Experts of a small language model: 482M tokens.
Below are experts of layer 5 (counted from 0) of a mixture-of-experts language model. Rows are named router (the router's row for the expert), gate (a neuron's input weights, with its number), up (a neuron's input weights, with its number), down (a neuron's output weights, with its number) and show model dimensions 0-223. Each number is 500 + 40 x the weight over its row's rms, rounded and kept within 0 to 999. Numbers have three digits each.
After each expert's rows: a language model's description of what the expert responds to. This comes from a sample of Wikipedia text that the model never trained on.

# expert 8
router:445471483550526507478492527513538493579465480548483513499530502460602542477502612490530486496589519520462448574538568547493513515452514512483534503544491473486540517560452445493487503508535476484509522534529480532539489494509439573595528483515415488506469525527489536421511499444495501500488462519520529531532475515503589611554556508480519506557408423557442485436523530481455516481488504523441496508483551564500487549446471518509488498482542485501401506519535484487515496557462517410480529476517478481551552510456520441523525459459443562483473459468455489554493512561499523534612550517482521480443496492560526533529519511439471464490589535497576520513473393467484476502471
gate0:527569410547507555538509444462425475499496512420439521420559489514496565525484562550539483462512432435514540507529495529479486566442515530482491423538501478477429504509508522511490534466510502536512554458477556514506465580504492465542502464470477483527499500495514482500540522555488479505499501568458495498556495497543520516531490416509531510426507525452489482542450495537510519503582502492583494471520497436508495479562499512569404498521447583551541501477456506444476498491522533449555515550580535508454412465564444504542507566439407518505546523540478517461579498496395451426523523538528553472550491486487444512523513408459510512465429541520504480486492480459564494523501
up0:522421550504507452470502533517594514510507498532560456559450491497513453490517417456452502545506593566497440481508525505522471448524469466538484558494514549515518481509506478455516523541464466437487473543515461519505478436544517579503495541508502469508477508539474565489453456506537483484477460376567496517487528486476492500489476563502469486594513504592484507479550461451484492475476485462406571506489432551482524534418463500470507547463597454449462541519560467562539466547505464544487484480427470501554533489429532470496515418560566496517476459458480512538436482525531504534464483498451432512467522478526523546456497586570480516540564488531450528455527522514420487436480
down0:537481571515532442418495361419541500463501474476486484542513499485487535455506539485510457504474485514509518526611515420493466477504502506541547472500478509588450561467502479447504502467444496502469584500503498547491502537456516510522551465545499533535554482566504539514502548547595472528496545532515491505560499457478563500557505487428555487463482470518505470535484467522497501500469527482491544508583478564501516444386508566552474463480547547475498530522541449497435508566440495459568439536470458516615504429578483486521521510518552506423532522490461478467503499496485586519512495487484515518470552525443571484446509537491497460538426529537505552522425500454477455486542
It responds to: Opening parentheses before dates, abbreviations or notes, plus opening quotes, degree and minute marks, and math sub/superscript openers.

# expert 31
router:490540544552486432503495481492513455482526498479518510463512444403524480529530501493496497513548492455476452466526575600440550552478519555537528509490428488583495527568544523563503522517518566481525491493480370499520553505520475540573502545477489504516565483542520499506487545463545388469531455560600507433500557528489518565508491494521532526513460501496494505485500510414503510569511439438480587518463508496528390531455485514456586509517492538527446542467480449625518443540459513507481477551548424506522457498496506457508463486525545491452496448470516517499525567498495440513506500520574547498455467495494517498537533505499507491518488483490511459613496445470553484520451
gate0:520440487483509470490561487416475430464492471442451373475493479586493473523428576508498510489494519468493486497496573555556475464514502522562462477536538456511469494473587515458457466436499460450482472509496474526501480464562487505563446450472457493508497498485503470506523539549493528541494523501422523529523455574529540438484499470533564577488486524481567546438442519512496487585482526481533518509451489517505540478534426465489516600470515541550451441493521488398483524543500503447448494521493464548466520467485489415464500500536554558495505444557517564425484452448562466491500481477451518542453559492466460485526497555441505499425471520445497534532443526449461486416531
up0:482439529563512559506433533470524502524558475480478497497531537519469547474439475542477472497458513526444480450508531508455465528566587446513455534501599478525538559454455515458437480488483438429442468516575458570552456510567468534489461535448506467550444600500439461491521534471488485450478511481464494559524529489501455529510469394468526436493459555528486512510433497507423523499509489342524550524507542545462503531564473474455447487540516559457514472514500454509559491472463538470463515553490525491426487511437483478458432473518470533483509465574542486478545456461539450459543497493508493537551511502468503538544460475499487474491470506514546527556541550496497580466552
down0:511468370515565523541452498474486471480472495534473502413570525535507524500484593527417558540493454514582480488500452520543464463459499438495513495504452575488489542554501521505483548588488506493541570525542512444544462459494512457546422540527482466501481537463471537524490495459450470608555490493516534533505506493493466499513489436469467501480523497471623512507488573512537569579506502519461534476529541383517531508504473496489456589534567493448537479535487457546483497503523521528432559567515411542554514461526501508562524514560542478499542460531497487490503476520472553528499446526528535470540524469428502492489480585470479491494494437467508533535490544559482534505436
It responds to: Interior syllables like ul, ir, im, oc of common words before endings -ated, -ation, -ing, e.g. imp-ul-se, p-ir-acy, investig, demonstr.

# expert 30
router:512494550528533504534486553538491500621412504434493520542544496452587382491519478520498500523523517478420496624534490501493527596510542550469516495518481472494453524520460452584508469495566535507500602485497457454533493519523409513478553462466489513528531536523593511467435458476572479492574485505566518536483423525482529512448521474553581530539440513547496510471507564523447507574541517503462501501469446565529508542477390528445521491506572488514467466451511473519514530467498487507549477456556505479521498504475539447532512461516497547489493502488529443535518460568436490521508514502496559458499500437508487560525564462545484492541592493497539511521473509497503488503470
gate0:552472481553531494559477532494578486417474551501510530485514473455532507542509540467468572542504492535492531485542558569529517516454449506449491492523456487481528469502518496495473514476483459484538405537494412439398483473533530494476526477481431502514509532540499492489429531514409578494554505513458498551482449462477531443551593417547517464461466500480532511532534494476492382516573501477496468451493561573568515577407459527483482555466532514558503544496470484490465531472424463480500508437514536533492528491509490559492481514470494511539577543541494508496510452487516424476484565537498494425504513481502500469449394580448496401491500495520445519536511542490569503500509
up0:526495499518515545523486571477601539495455501502473525546551468506472489517550548445462566501471464507484488448492458589506551499465543404516524513568474503494507542452517538536458498508517486463462502548486483460464547486546528530465495469499500490528537470528443502532465466499444497529601593497487478524486556480489520451481561474516521513405470485431427490486540488522462497521502518462559503411560527579501494615416504525576497544494448454513490537498569525453442603529486430524510519451486499515510500429468506484486447497530548505473515524435473532527466491487458488447437572465489540451474432508515508487422434488506556426494389537483465480515552516495525491464522
down0:461536484520469567511463490496462466527465527523460530506523455439460510503548531561530501558469418499502499475579451540492516465497478468550517500480520508408500431461536488547604458490558377506496492562473558467507433479473574527514540540555492531506582460428460500474441442512522510493561457484465535498529523544495466449539475498528527545616476491527466519487550427515554467506507503478530576456526476465481512514470526459561508480432504486476550505541538500512550469482453542516544504452494533452489589582488509478549530509488507489467486539465501524477472498490495521465564529440409426536570525532577514519460444549481525548517573514498496470435506576541535463546499
It responds to: Words opening parentheticals such as born, aged, less, plus table pipes in empty cells of filmographies and election results.

# expert 2
router:416457438524542486474523502542507480513493490451402575497477463483530529523477585503496498509534475459437473536511508537496504542446480522511531478538473504466483500506485427497414502530518483458499519548580410523527529509512497530527469460528450436513503545492523534389482520479541481480494428531502483530444466525419554531502508466509513531503479474574449479471579578472484485552475489469398514510486550549500502558505430533479523472497491500522443531469512488526536479555428465553475516508522433545516558477434535475507491459421503524524519471431453508504510495485511505513592536519484503472525480440531595539508505491443498437584574538616480515574458439434521439502482
gate0:460405511496508530477606547551475441513440554502497544399518486558523495472482459497458487493526474531471567510583502487523453535483455573553531529540516459530464504494505494415512499502470455474528542423497480508558502452427531491581518549471468547457500468446465462435522522464417500546523475553437490526502447479492497446447499522502464525555521499550442494432568505487523529465468510455465512484517481503539482507598493424440529496542497457546400499459578490450539559506490477428547516497539566548437502529516541535563444553516499495498519502513537491510472478521486532426486463508478451508485522525520455474535520475458512498450554467582467504482496421478451434453557
up0:445464511561495503484546558520525453526532561508511550403524519551534453550466451531465477510604496544492553525543491502503448489515474543570488526506501517474508517548493484456469525493506415430558543416495537484546474454440520491605515540461477521449473494470506469488587527477483501561519447531424459534473535432508484506482431534511451542574468533593419513506478449487509497469453512477484519500558502507511482446548471437453501574543548473509486459484581428509548500514503452373563544491509545578500524538526521521459406529513497525505477476499486503486488516519492499429464487520487480443482514540490466496490538520447536479430522478517488497481547483504457396474567
down0:476497517497500452475503457450473499470497452492546460506457480560469537572525562500420539533522482497545486488517536500500557489516506535499534514535522440395466492529492583557460484494472450582531418499484538572490560540541493502447510438546508471499456478605486560466429518527522486507499549452451509452495577544552485469514501480440524446464502545515537504520500558500562484554563516550447431522466488491540471475495545457553444508405459462431548469463464568562471481501450506565462406504519453539567530464512499463553518551555513536469558516479430490490496479490576509567556598505464493522482517494448550496529444532483492506477442507506480492490519486475448536565498
It responds to: Standalone space tokens just before numbers, mostly after colons, table pipes, coordinates or month names, such as 171°39′, 14, 2002, 1993.

# expert 12
router:421533535539471519470520525548565478547440483488486540460479514496479454502526613532522476521489531450446521554475539492470538580522467513464513433554430442492482552565447446591510456589550475491593547545517522511481521472567468552503510504468471498524515510570543536483450553517507458497531457510567542472477540545466541491490502430540525520610476530509460519461534518498461480488540474502457472570490552532443477521524441475543523535486524516492476498510544480500517528525522553458526511488525501532467539395506542498499436467466435581455435467434488433538487522518476397529563552525555471505510448470500516495567504435439455558534499507549538523492451460515516517541503
gate0:528502509446492481511499441497501540506490451503558478458467454508545496526547488476520515517495457521536539481476485518527536446548539487453481533503466514500452553507540452521474574542498479438412508543521516511496524451549482477460503443447566511548454555517437457510544443462457532445482530468479472560554466471531558537515504514480509490506493546537491468549519502570569459446470545486502523528486416469496512460479465503469579557442524471419615548592503509647552477517508509478533422473486483468512490484501556480568577524510536404529537465471519493441523495456512522563564515513553556490554535520472388483433561504506509550476520501497453543497476551442538454495518
up0:600460504503482552566511531478524470433462561487460473459503457438442449502468521473509487531497513521500482509548521478483511473504464439469538456523472488464567500567415532524481475552531506483544541488483385514532510420490545551512432456483500626430533483533488527508484485471498477507557493460570532466468516524496480424544490482534549495534526486492503577450460538493453526529511537465482377472485569426476473477516472559500495393555421494491498424504489554432523534455509462478502526519502510495449482487569481505483470522488439505463477560507497513542453533567493487514491540462550545511455535508533498494532529581538474427537550510562535490415508504481492558438544
down0:555560566468478468536489494500529420467468476546558525514551484529519505527519434498497477550484417496518586506488491505505495516447499458443523499509428483491446531486532410447498466525510510483455443539499481539505479563529448516525424498559466531535475517435461482496456401574490469475522513524409513533491539475514513475523528490504527580535479507507454432450519488514493517497523563466430428526469450529556536557422494509501456467491604573491507502569472504513472448538531468495467486460515416450449466475450446510523510495463528488542424475490512461398571503535602408493424523508436506453485530547461437519470460493460493530542471499485436494493507527494497453526532
It responds to: Articles, possessive pronouns and 's before a noun phrase, such as a, his, its, their, this, plus following one, first, final.

# expert 16
router:391499423488533499464561522566536487551464503586531543538439530488495530475434588499534477536546547534468465534517464560474554508471492530506509448469515471529436500532492483487441454611518483533484495519522525576495507489518523509583449442502469468516552617493501499488518521408513465512541450518540530450480467472522582564531499451573506479538490485594448440438542535509450511456519496477491509510475534510497482530487473501458517541501535473505512518517553527538520490492472508497478583498517416561509511519413498490512502462436427509489455488486499502502477541493417509507525534555484553516566462472574584483485496511446420517509566589510570455537480478465524518480505
gate0:503497452486541576550514508444472528521479513535494548475542493597538544528544550510527535490519558419462449509471587483514426482497507505482438545518570596446481517518519431515498489438490469532499485513499498558496556511539469504458495498465540544514490561511515494461561486479416555513539557525521578490461475521461446571443513414547427536472491530541520524488605554497507466439546536493468463455526513502521466483514432463572517539505536462497466441492532539559467509535506516510550574581458446480483460439499488452479486567546509513485489451558481449502487440474476546503528460506499491482488476485575578533529425492520442433585537483549530497551557504546488529507522
up0:423441543486534471486466485564546492467516550449524500531475498470466496481415509568452485528463460558497528517528494478426616492540492508477547532518420477527463513523481547522517535535520563487511489492518516459544454492458546474530573472499430474459482522498437571543409538507522476483479482521526484519542525519542524445472525575484524435488524499466560523543472545427448510499559503554485494493575449485578484542497568539387438406477493517533477530510455475449547535492448435509465394483546522492501538562535544579567482446421483487517495515477514543461509480511489457458447505435468543475451518503432435478473551538480536547478507532438488543498498525485505497496492
down0:467532530483574459500552497547534490515488537513500508486494574535393533519477463430484487491515562512460543594461532498461504453498547466518480551508564542501506494558513509518478585542525411505539540440538519505512496555421551535572501376442404538525498567482568528571474529584473416565530534467440508527398505486399553464465484495559552490510528500526485522546494499520465524432538482486489430508467453455539494543550467496473543530474474481518486582522488489463450513550520448472502505508476463484498538505551517551495532460560464471520475567463480496472472481484472480529486481515542393542557581508517454498452463500505489475507489503523521506500533539454495477489511
It responds to: Single capital letters or hyphen-capital pieces inside names, abbreviations and codes, such as Jung Eun-ji, Bari-Bari, GMMTV, Sauropoda.

# expert 38
router:424491501497511423487521497492483505492479532495395482532441451506504500531511475578490492497576512533505485575511506508500525509512489540469516469576483501506537525527509463497414473570557555422556526544557466540505547480492462525594507490524468504494575513499560522426502577482569450505576460525488483528445500558526550578466604489503521507512417482528535446465512532487437519473479474492513509493516483492438502563499496540471536478468483561519420516471524491518541554493423499476444510504518478520484470408451551445523450468475476523458524498485392428518474467522496417509520527495496564479507432474488564535523553448461430514560537519541531501502397511502495457548447
gate0:554558533536447515444500448455497538541467506460468483462516533520392489487492545441498505534447429524458494489448615531529453487491504456510421465496488530605534570510459549472477539475502501497514492523433435532442555472486485458432559511511505499507519489514493498527485510562504512530609530524464491474542508527513546388514527531516516508522559471496480510512431466475439522392478499440530491444530529518509430412514482478515461415462521532491552501563518521535470449528456470519573509542533524494448555543461500500509491462416479543474518464530499475504527489530542538507447514487526473493530505463540506514504471480660493521527474582476568481454520525467498517524466
up0:555552519565489550453503417508501542531491507531462489434535503525421465439491570537507538448436482488429538439462570517535466452542552468527453486474533596585504568465489510504535544463558464482531514552483469520410534522489466414476578536522452511471482480439473481507484528538511519557538528471457524503546479581511537474514556528508517513499590482520526506534460479447457505449474494419569532479598541470422456433502501473512456500513472523519529472503507537511473455498465493540531514562525505510447617547482457448526435498427464494494516432481512511459465465511507477500448533511560512544531534462574515522417504490581492500461517504518514486499468507444469497464470
down0:482514527509500462540514543440460530464469478468501474488491451497527455488505464512450433462489474474527524493530502520503513514567547399607497444491499561450486485554507436537458474508499447456559447441481526562516475457496534509547484481463538520549468516425545491447468481536436554502492545501477501502525496468522553538593463503540521523440524455578556522481515475495496505521498435483517480442528496529529540457474513492626512510504430469486488519449550514484555516563481526472525516538481545479484583367483512509520425515488542454493453461519574496525465533506511561525482502554476478510564582458493594488443531497507478494507530445472392499522481533541453382460486
It responds to: Pipe separators between filled cells in wiki tables of results, scores, elections and credits, usually after numbers, names or parentheses.

# expert 27
router:449475487520480485497502520526508509528503545456494505550440500454517558462446497503501460549526533536479496561427552490490550543441571556490522465506498476502452511512449467497500463549510511441508550550494522540475507498510421547468497493564501429444496543505531545455502501415541477484540469487488495574469518533505548468535453441535535503585476505569409499450590527505380412452504505540493494514481522460520512536528452510502610519516509615494474478450537409507484582497514479435469525517523506535528534449427489509532489476492499551484489473491424492583523493465487522531461511555463570438472485414471532526502613479465509473569562497477555520512490512526549490499501
gate0:546484535530510461494455534585573531434468419511553553557524576491507526461450484474513455484480497461582495464542476496437483477467495516541570527534466479502535480501477491555464494428423508425484488554494467452445557412461492475549524482492454473603438499479556484539528471439513506461527519486563503526497445479540460494462516511495501483504466537493499498523539491513531449510460461531500534518550572449462473522452477531504506470464509557538433516570572487394494444468556518516454428464441515539510523437501447539468540462490532457497518542478514540505524401490494482520461475492480496534557559531491510450556460531547549533504580547485507416509485396473539442497538
up0:535443515506442525517542481455501475506470510538484544514487486425530520516474561518456447420494424504507529555587459506476447548482504534528506514508506481433547518475464472462526533449465503494455489470456434465497506507479501485449482543503465508549442570489489432468486465468459499494508498564532517527476520489492566498519493489543511470528543469518435497552469483597492558498455531540527501468472510490518397511440474446549520504467564431537487596475470498451474456423479562491554438467530517480502510504431442457587509522535439507473506484477503466456545488573494517360498507445520542548408555450465471459496475502445479407544499530505460536431488514466511556518597
down0:483509506451566460586468478522516441511508527479539471420478546528525518492494492490550378492513599521535456423506493544548533517486472529525473499486490504474525523503557549518487516515503451479510540479533512500519520496550537474564490440522470476489484550524561508489532490520494512534465491501468502519479491529521454507512527529488413460527522597446464463442541506450520482449531479525524517499483484546485505543594570495536423478507518535502563484496565442579550491431452532460490513550437542540461539535519479539453509556576538467508525472477477445500458544520497428610421447556430504494557453574574499586455392479511502557451510501518473521549487502521546432490493
It responds to: Infinitive or directional to, relative that, which, who, and modals can, would, may, plus commas inside numbers like 6,277.

# expert 0
router:504501566497500473498539530463540502564444593470548574577532392424481411507462479573545441516544496521466489527453532512468569538530537568516553437527467474488512535522480488482421530569501497448515477458523514536527599517479440457489505499488488503491519584509480520519469486457481504452556480509546484518469454515512492486442499521552530504517477470584457485465477573488423454477498511459502492536503535524465471521567464515486597504452452494482497508475478473539522543587530525561560492598525448500519517483454549518551469462483469523482552480508547508548545519567498424607497468505488480507526528503504519533480507534504516535468523538487521412585502420430457512483517
gate0:522508498435521459532603509490460442476482503541504494491456451514458503492485550448522499438481572538502488466498546563494493530461437486474479497495515532490478553493505505420529470468480577510542509507507425485543457491538545499502480469455631465453472466478494487504481480506523509447487558471471555498550561484434495551430460485507552467486495592427484538584506509473528474548430527425483452432522405468533519486512503484540504573513477486485555519439443543461575509494445539499436428528569470516513500536499443476489559502526516450526494509569487531516427510491526520482489530567476436530513430565526531593585508495491467513526522460530545545503567451519562446522468
up0:496502536477519504550551553558534507526459516483463514596516504510527514579518532525468441473500530462524469517494566466479502536449543539470460528446493528496511469457505475483547510457548432531531497573554504479470551512459538558500503466522393501469530535475440518494563573463498532468546471482502508475481472580567492493549540438473461460433461485554444491471518484520480510518486471522461465545522522494486484464470586513479464498398552561467454522550515411514517518533535477469507473515522475522456442504502494502496506481559576494438544475541554472552514480526578549475519452438518564436427527425559511462531575521550505566493460472492411423417499541584467523460508
down0:558489531448462468532494492545565469504489547497495498548496480515510490489411475597492529490502445536516562491488436438508464489489457502546456556444483476507502431503555560471490443546486502507517465524466436519526498506471521508533478416488493534511474486461554417472545449543570583539510423460439573504545516569548518474502505477566568526483495565438489510449518495440475458486493418544486492544501502464500530414518536550476510476542498413508474471477578451582603456544427467457489558441473526456474478435504519500473516486480486462518524548486485463494522509464454523545513534530499566519491562424547590556541498483513501499487486512477409541463508497562555541489504
It responds to: Short syllable pieces inside foreign or transliterated proper names, often after a capital initial: J-y-utping, Bin-y-amina, Chan, Mao.

# expert 9
router:497431505598491507480502498558507502605420546493489529532457497433516414492420494466521453502554543531476543504504493539471489523509425541515526535494485494555500513588486398523468486578508523505572541482546521570522478496507465572567455516552413435509539583505514516428478458444485507507530502545529512584484529527525562498535530510548526526539441468596449487437513501543460492468473505505490541549511526488526497557493464509464519462504542463564478491491545498473522505473419495527541558496541447512470557528472559523513470488436440596535519498440476480508521503510434508525598521524497526457555503468518511599563516499512471550534548522469522525522518490470505499461460
gate0:482583449578472603501514591543486504442519545434461509482462478537481492436483512535618572528464517558539497522484453531580448546477496548490441468439561516518527500479402438511474526584493530526469509537456521495551567510473472501493470497506500591538506427506509550539477428546539586474562513504503518549398524515498489464527540517539542512509527503547501482428523518528464464447493404544481543521550491562495428560509500463487506480547492453525549466539546515468433466495544487518499481531473540482545495506532553466481527501499542529469548462497530518467486496537520462471468544458528525443462430485537537497483576402524460523457497497524470468523507474487455465493491
up0:465553441533473538522540546492471587450529527407487552481482496542493502431509490482616565542442514467503465476511469527551432508430481547517465449455517527479531515494440487527496539596514457566458516500472503435541513559442438498529468452487505566523492434521497526531510472515551578484542528492541529458439555497472488476540531483481523543467473495586517483393491473506450457484466471561454587520518450539490436553475545433498521514535494480475518474551540474449424459453506461545465460519449476471532520523552508462486497484528571551451544442558552491429506436525516426490451519503533532433492518487491484446464564420510465518464522503484546475495481513456496529488485
down0:440519499444485455466532470496440551496502502525565430475468495529449547541530568558478471496421547517561433517538447543572415473526496467498524513438460541515459511444448424487507524532505511518497500533489494481463471517552489440485499410530517512522535474566538449460566475455536517427465591552480481476431519448491508531479500534473467501458484517445524490489528531495523494492556444517510486482522479431514439499488573435509497441440518491418491462506527490383515492481536496470498479507491559504507570548509421448459517507553494522545554507484489582434519522451572538555469495473561522468510448510568557572508524465509517565510497588501530499521591554457483525474481
It responds to: Single capital or short initial letters beginning a word after a quote, bracket or heading: "W" of Why, "T" of Timeline, "N".

# expert 22
router:436477504519548493498579497566533498543501503485466481463495506478528548561424498522531474531583509488500495537529492495496521509444513560475569435566485502530490545560450416556420486522496493476511568512493418547501511520494511572604540540560519481462514491544481557410481462529512483454475448529516575510541534564479569514496536477581526511543488496513450415454502533508425455533456502493501513529498528516481454576529538512435533492447509549515471466464499456483565549488513522466553527528519484583545511486477570478548491488431479541453441463478450497559500497559446494509462475488532523496486503407573581534505589489507452509527549534537540524529451508451460437506470
gate0:545414504498411523575541489486573412510523444473441446485513484517489473431438461586542471515460509490554521527464496548573523575519495525531474468504538442541463415621477532479478463533591484527471568459504456482520455545489460493495548494462524516474465494554508544487461507622429530480481489501543508484556501549503514450504490511504494496533490540549502482505497497466546498460526516574448471506523582488531536531473515549466502467494503503505449483576460454530507517444513491467501485530508574531410473452425536520472526460512496460519517427487489514531511493530442463478548411428477473451482477524537506523474452537545503568488527539423484499530485461522434451571479
up0:535568505516516455603556547461457565538494444484518495436485530465422491520461501437451421527450454482517408451466448489483492512512477525446479462457553517511502455565549494489478469516499505460550532501527526500506510465512565543512412536549529481475539452526505568485481578519530467525560520532494453504538560481464522430499490529519551538487484562484484456592575445517562562564489491427518551519560468499430525470502473561531519527496511423450429499494494482429513577560476529519512564489488467466547595479494569497507450520483456492478525506418522460524511542514576504483506473468503437573487491542562453465517454495474478512475456483482551468540421493513499513532499
down0:436486534483534464533523511530467528405436535519498473525491461532520484504515522484505460487551559527484518514512389483488522483525532548535470441420446502550559551410476487489509531489361529474480520441459548535508488520429510466485526540524451519500476517540538527482502519489509567532521439566481449502462484417481537548499578435513423416476499461485481470453537407498471498540494504498550571529487498499520392479446516518551473534531518479497507535572491523545590507516546442470551552502532505535455471536512494445476452503411521463486468508528514453457473493495450522437473502542516443460488468462512511476527500429457507524565576533569550458508448568528514489475516
It responds to: Commas and comma-bearing punctuation such as ), and ", after names, list items, numbers and clauses, typically followed by and, which, but.

# expert 32
router:490481526493518500490489526498526462519494508501458562476510499470507476458508564483506487547481460525433477547536484541463637521535443553498549499481493482479456570546508513486523508514499468471533595539449526523492500548573420631625530489541514458532452552520548596476484460479504480461509465510542467565507434504494513528527518460494528562527430478581502499451551575521451520509515530510431515532474554503525502480523421585512540457486496504520365508515516535519494465473508567465462504547575471510501431503461513490502479460452508596524453486444465499499556500529489439497532493547550552479526484483533496490571528514462503474496508532513535504556505395477501460511493
gate0:413471486480494454500446527444541504494493477498559503514543526557574464561491464518479630560544512501487475506458501543498567483461503513433519455412457504523442462496459490545545510522535489457487497493585427468413510526449490479454525496542498495558484518492502503540591520568501526543510530458529451536504462515547470477514526426462458515518441462534500498506471482479501547493496505547571483452596446543524518552500513540478482459520550457502564470494578538484484459534521479512436462588586547533546445505389487539561547529505491534526492451483516505550480478498589529523488575420501479522522540524487460506524474458464504531554525492522522475578479559508548497502577
up0:482451537526553533507450532512525463522460519510542438531494552522510500538514450581507481522599485585491445452494549530534489481514520453501471584528484426526446505509473472497472480543563562448505437510539463478498488496437458498495573512522473530551538526490499507506539497563596590427472478499527507488499503420562500422560425438540435559499510463510580529515533441483507576491503464513555447485582491492571526506492496466484513499460555487501540537487511502404545558466486500435500486575526455528504498447426510578494543504504525557492492483502507504539478453418487614462527471470517546496481528568468524567526529479511588493482512436527507489525507529473478473506522
down0:465504536494476496583483445475531543477486491538486504518492557630518566528472507532464540466437534504550479551466535530495514547507542546536530540565483520566475519515516474535489476528501556536512440474531551506555484449504518483487561520489535523504454498541501531486558498490519425516542465437596531532550429459531521471453422497510506507545478521479431532554563509511548521506478557486518584493497548518533475424454445493540491519551565460565551514569506494567447499446471543522497511563430448470555521548446458508484538543493497522559550374526462460499469532535537501537537502433448517532532439516443484526502509494526479516473448382462542500535547518529530450480471
It responds to: Words or prefixes opening compounds or names, such as New in New York, out in outlying, High in Highland, north, Black, pre.

# expert 36
router:517488554545508414544515551554561483496517572488445509506531502515585452504521519482503472524512533462504534508498552501478536601523467509553514461505444490553416501522462448495527529523473500459512557504461523527497485513538468555504523559496429478501498553452497515409455500564498515450522502507618551525522435589485508478459496471565502543521520466502521483478513518474507471489489489531369504540534447612484515513510401569484545414466551526486488539488499539556528440512441456464553525571610474553547514491455516536513531467488533577478485465459473489517504478506486485517496443486513487449560480503480510562522465438449481550477483496577578478553459496521524513534526
gate0:488485521472405486484534522553538535556511420559422527459519497552553414506459500497513464551533502528532491517467469468421496461434490468479509501488480491481484472485465553555468442463527466505504585479506607468469534450496447521544517437535502511494563480509468527558501528573588522451543555480472453491449477487443493495526519447553561476524508484486521533464506500503540500497584537511467520501521466494525557484494477566499489409484518567515454503521494485518463395504526483477429559545478448502535527474475446508449506531573565501553428430566543539494398525511492485425500444476477471587503515506507459569479472467502427494492542531472529455543544445505459556467481
up0:472493517521468483543546560545553481530488518567444466489523482501522511509472519551469526532578552553480527492492466481518429467495527519473438519530469472545527486516525501557540544536473483489523481462497544464486532546460497492485449483453395473496506467450430480522480529532536544488504548532543523493512487512444445497466420489515518539527517470550511542526485470489472442571578505578491481562547418531537492553508476572444363420417547505528497569507556445513535472493488473484513512516558446548497472482447482508509527507512542489510523458570539536486493461522496443488498405465507457508531474457443454487501544576466453420415617534571526449481494439547479555504509
down0:468498453475507488470495557525529602540493531466498465529501448468579539470593467526539447522484607530513573442497518502504517485442419452557482576534432504510463454543519496536534542555478442538516499538557487520560488569478438539476515552506454478520511492518541523479536534457454482495521518487562478539473528442512471519502437461492472430446440516509479540501493508521572494460481427567500460400469506477466579452492537558548500527503519508446517485471445486421521481520517472470503525519458541513438521512560465502495504499482511564532506520498602494521500468472457448484477493504513464519585476503434525573465471562469493526380505544474497514415522517417478556481515
It responds to: Field names and headings at line starts in infoboxes and tables, such as Personal, Coordinates, Phylum, Language, Type, Total, Born.

# expert 14
router:480465478501544464498574536588581486522519520507479568544454467497511484459446497539536508533496528514507554572474540526428520548547423601479534489496435496565436513540516452590527501568591516482492513542480500548512511501539497520473479531496424421480531510486503498414487508447514532465525473504477502581528483491496513487475577518492515516533497480556495421463508495531497407505470536493512569569450483543517470557516400572506477454475518553535454524491536548514495513573458531485563564471530465546521574524445504484488518457449418522518471486443483466517519474487426465513513522526430521485530478513490566584546544521485472536509506501515527503559374494495510479497508
gate0:497472456576471499502482496474456577495517502524391467492479491432484598462500502472467524479522438473573453505453514552511502507467496540449528506491500481462554455505529573526482480484483567479540584472479470565493433450499547522539555523516504476484406525455491523555549527497562453534485490457464491427475455511483519476479520513445476481423483520505539528479464533519532468529501511543533494386562503407443522525433553522474482562521433502602593426519515437467503446515574559556477462492539579479497520541481445486470483534508474480518512572501474518506496500486460542496460473472584471527462489502540519462513453519536450474473526509540507505519591564493450521571517
up0:452501409577491441541585484507540555474506538406519536486523524581466592441555547469523477481521537558549508514485500540484479457475518509450493472486542504509488491506577525468495494490517526512459498494483459480487490520437490460499524507487542523503545490462412423480441567486569475543549536530500514507516502512481444482506452532492504514466487355503497546505421514561471492495440522472572460570473518586528510456570492487523509513428483565478540458571522460538515504493523477491523531516529544538538512487432534550481476549441544469419504395510479497535526475590508475459499518566564516464559453449478482519559485504570443451535528485576500460532489490509495494538524
down0:479490444568455486521502509461456412522488465520464485485540440499544483515480524516518506514479477565531450470517515495473444498498539482522478455512564511531467537562523513439558455525505386453517507434601433493461477496543534530516496524488444559474478465430473486486472457394540466463511512432539515488497488528532463497475502481433495532434421479513454558506523532463528534422460512519437521471513500480509568555389522495481483537505521507429557522489474423570520430492479538514464479504511488477512500484401549496542441464492536462445500492564560571576474520503456505506549478505515485477500549552476437561485507486559506530531441453589436532481530477503430526549557
It responds to: Uppercase fragments and abbreviations, often in tables or all-caps text, such as country codes USA, GBR, GER, and FC, DNA, LL.

# expert 3
router:504488424452488543507583527580476466524487478484483508466566431519510526492450526582528467581546508512488536517418513508450539569441427582469498520553520544548535527523456494446512451540453641412510514473527490514566438546521449509518435536496529467469473521522532531495506513549533444469600456526512555484481475530501535531519548455527556544515529452514507488497565552549507510474543453437495496545446505493453422494426458451518453463496472559477492423418510551546539506528486562471511524479578475479481501482491477520573476448467559526490542472478478484514485469486494450483537461523621493527508491480583511499480513508444500502465500489548495508478468504499485529495543
gate0:468430542542449426522566516530416488483480450466520515522536485545542470549504462508455517475458497535539451408527408516524466470529511444571562508551543492467535524511552482501467542561449517541465480463483463439519496489495492472620510489456513474552467481503566513446463502454441480484497541484497447496519568463474484574525513506493511487507511556428430567524417555517505502509443549436482494473475544480535548529545530449513496497487453465506508553561515545501529481547536493528464558406564541499449547472485529486500488531519471485457457518461519440505548473593439540494464527482488474510504541487477544528458430455507456449451543549463364538538539481495549501480489
up0:463535503468461473555580497495564560479507474492471450531523471475509491473544560443398487467509455510487501549502546496515470447568535450473516434602514546492505538503515521503483562617497453492528501447489459478527535506516487433527557532522491513527504545505486487493562508464491420505471467484545520525555479534458481530485438538456516540562460534524492541487469537496561445443459496426585504446528414446476627517541477459469538523558471493532511496453547524449475490524437558512408488502473546509500451503503483483500520585510564491513467517521413448512486474539480525465424557481508525545516457498554502520452500480499499463517446493439403450542509554538558542529499
down0:566489517499428511511448480523507492499505514487474504538520465492489507521522474515488457554521498506446472478442415512577444575453463532446494531522549513473459556511510503532492446515523548492531569561553463481556502478467437492549498551525471547515560435474450550507503508412470455555516569520404482480442506522581542519507440513504524445514528510476462534411487520484499488471530532515459442525482464415483567517522485502523466474473470476499581501525535536595549530499509531514480536488549553515535501493500525540549453517478534537535447389499522535510496440474498520504594476488456389557458413495402455535547437470494507529526508537500479436538569541436548505474503
It responds to: Mid-word pieces before -ic, -ist, -ical endings in technical and scientific terms, such as neuroche-m-ist, stereoty-p-ical, pector-al, Forens-ic.